python train.py --num_hidden_layers=11 --hidden_size=640 --n_experts=64 --experts_per_token=2 --d_expert=80 --d_shared_expert=512 --hidden_act="swiglu" --moe_layers=[1, 2, 3, 4, 5, 6, 7, 8, 9, 10] --router_score="softmax" --normalize_top_k=true --routed_scale=1.0 --balance_loss=0.00746 --balance_bias=false --router_z_loss=0.001 --init_std_router=0.0192 --lr_router=0.000709 --num_attention_heads=10 --num_key_value_heads=5 --head_dim=64 --vocab_size=16384 --norm="rmsnorm" --norm_place="pre" --norm_eps=1e-05 --positions="rope" --rope_theta=10000.0 --rope_fraction=1.0 --qk_norm=true --attn_scale=0.125 --tie_word_embeddings=false --parallel_block=false --init="normal" --init_std_qkv=0.0248 --init_std_o=0.00529 --init_std_up=0.0248 --init_std_down=0.00322 --optimizer="ademamix" --learning_rate=0.000268 --beta1=0.9 --weight_decay=1.2 --lr_head=0.00288 --warmup_steps=335 --schedule="wsd" --decay_fraction=1.0 --decay_shape="sqrt" --final_lr_fraction=0.0 --batch_tokens=131072 --max_seq_len=1024 --doc_mask=true --z_loss=0.0001 --train_tokens=615300000 --max_steps=4695 --dataset="wikipedia_en"
Below are experts of layer 7 (counted from 0) of a mixture-of-experts language model. Rows are named router (the router's row for the expert), gate (a neuron's input weights, with its number), up (a neuron's input weights, with its number), down (a neuron's output weights, with its number) and show model dimensions 576-639. Each number is 128 + 24 x the weight over its row's rms, rounded and kept within 0 to 255.
Before each expert's rows: a language model's description of what the expert responds to; "raises" lists some tokens whose logits its average output raises strongly, later layers aside. This comes from a sample of Wikipedia text that the model never trained on.

# expert 44
Description: Geographic location words
raises: "interview", "accused ", "ment"
router [119 145  64 153 118 138 157 163 113 140 173 162 139 136 124  96 162 165 139 122 101 155 131 144 171  93 139 160 110 145 127 100 115 158 158 144 158 158 186 132 140 120 105  95 132  76 149 170 161 174 110 132 122  85 131 146 143 143 110 119 109 115 130 109]
gate0 [102 141  98 139 124 108 109 127 107 120 112 163 163 125 130 101 136 148 134 114 108 103 115 104 154 110  88 109 154 134 123 162 149 188 142 138  89 137 132 125 144 124 124 127  88 119 143 141 145 138 134 121 100 130 111 144 108 160 143  95 148 112 131 119]
up0 [109 102 160  79 147 128 108 124 141 146  87 106 167 133 141 114 138  56  90  92 130 122 143 139 145 134 133 113 142 158 166 161 137 163 155 142  88 128 155 143 159 139 137 158 109 143 127 158 127 127 103  96  97 127 157 138 120 142 101 132 131 140 184 117]
down0 [154 117  94 149 123 109 158 180 105 129 151 119  78 169 112 144 140  83 131 169 111 148  97 107 141 113 112 132 146 138 145 125 105 160 124  90 122 130 137 144 148 138 100 125 145 104 164  94 128 154 111 169 162 115 107 105 126 156  92  92 165 130 132 109]
gate1 [140 139 128 152 135 135 119 110 132 108 131  97 134 136 114 170 115 143 105 119  67 129 139 146 132  93 126  89  99 128 107 100 129 148 100 119  98 130 120 128 113 124 129 108 135  88 119 126 140 104 129 106 131 102  67 138 156  95  79 141 138 126 144 120]
up1 [126 142 104 137 140 136 119 108 140  85 140 135 108  71  94 132 162 160 145 139 132  91 165 159 124 112 118  96 149 110 112 151  88 182 153 131 128 105 135 106 125 135 135 162 105 108 150  90 124 142 163 154 133 138 129 131 148 116 102 178 130  75 120  93]
down1 [ 96 125 132 191 147 120 136 146 111 144  89 152 101 101 160 151  65 158 140 123 144 157 126 157  97 146  96 129 139 133 107 150 126  81 162 107 129 111 137  98 152 171 145 127 146 116 146 116  91 209 174 183 128 175 127  51 151 124 155 123 127 153 111 111]
gate2 [137 146 134 151 104 154 126 114 122  86 145 164 129  98 163 153 134 127 100 134 134 123 125 157 163 133 134 114 102 145 129  98  96 150 148 112 109 125 131 126 125 124 131 126 139  64 152 145 164 170 133 138 115  86  76 146 154 160  97 124 118 108 102 106]
up2 [150 113 118 126 124  98 171 130 145 118 117 140 128 138 106 116 131 116 167 161 127 109  91 110 124 118  84 112 132 131 176 106 122 150 131 167 166 147 119 165 112 132 130 142 117 169 113 120 140 132 113 121  84 126 138 127  94 100 177  94 118 125 161 159]
down2 [145 105 131 164 115 156 102 127 156 140 104 102 146 132  49 121 148  90 139  98 144 118 151 127 148 119 172 139 127 102 123 115 147 130 140 179 142 129 131 143 130 138 179 138 124 113  86 120 138 109  94  96 106 123 157 144 136 132 123 154 149  64 146 121]
gate3 [112  95 157 126 149 127 139 107 169 102 137 141 119 120  88 158 129 117 119 136 121 115 157  97 147 119  80 136 136 123 125 153 125 153 143 117 201 110 140 145 145 125  93 125 196 142 112 115 184 133 137 120 102 108 141 136 147 132 150 132 149 129 113 100]
up3 [127 138 143 113 134 152 126  99 164 129 107 147 117 157 118 127 162 109 133  75 169 141 142 104 100 136 155 118 135 123 138 136 144 113 121  74 103  88 118 140 150  95 146 110  66 149 137 131 139 145  91 145 108 114 125 123  82 143 141 101 173 107 153 148]
down3 [142  63 110 186 155  99 179 103 126 137 131 134  86  95 146 157 138 117 126  84 148 129 121 107 115 128 114 164 136  98 141  91 161 149 136 108 138  92  79 152 164 143  96 111 148 144 120 167 104 175 129 152 148 128 111 151  97 165 127 164 138 172 161 125]
gate4 [101 122 119 158 131 135 121 180 143 117 133  97  98 102  80 138 110 127 144 107 138 121 150 155 141  90 114 125 125 133 140 126 112 117 101 110  83 171  99 110  91 122 133  84 174  94 100 141 143 146  84 148 129 126 143 120 144 166 154 138 143 142 168  85]
up4 [136 177 136 112 139 121  90 114 130 151 120 162 127 102 153 127 127 141 128 134 134 129  87 102 156 140 130  81 155 133 100 137 125  96 136 147 120  90 110 137 140 130 124 138 116 121 114 130 169 139 124 151  95 148 107 180 151 116  97 145 163 127 139 128]
down4 [ 94 158 114 123 122 108 141 149 169 152 158  84 163 128 120 107 114 130 113 160 117 139 119 166 117 142 139 129 164 105 100 131 147  99 136 137 120 186 142 121 132 129  90 157 139  90 107 114 157  94  97 104 110 132 159  87 158 148  99 107 136  99 156 101]
gate5 [174 139 105 144 140 124 115 122 166  79 139 145 151 110 140 136 123 147  86 148 147 167 152 182 159 144 120 106 121 120 125 112 111 127 152 142 134 151 124 111 118 107 151  90 130 131  97 167 120  99 130 153  93 115 110 148 141 122 150 109  99 123 165 111]
up5 [138 131 202 135 143 112  85 130 124 139 128 156 144 119 138  96 120 113 146 102 100 110 149 116 123 156 135 117  72 128 149  93 136 154  93 123 177 152 111 136  94 178 143 138 153 101 173  67 131 116 179 113 166 120 148 145 124 111 113  95 101 113  69 120]
down5 [103 132 138 108 121 154 123 145 113 186 107 117 113 139 141 137 117 118 153  97 126 131 114 112 121 171 134 111 132 151 103 157 134 128 124 141 123 125 118  85 115 106 107 135 131 106 131 127 108 102 125 140 134 119 130 136  81  86 160  77 150 102 100 156]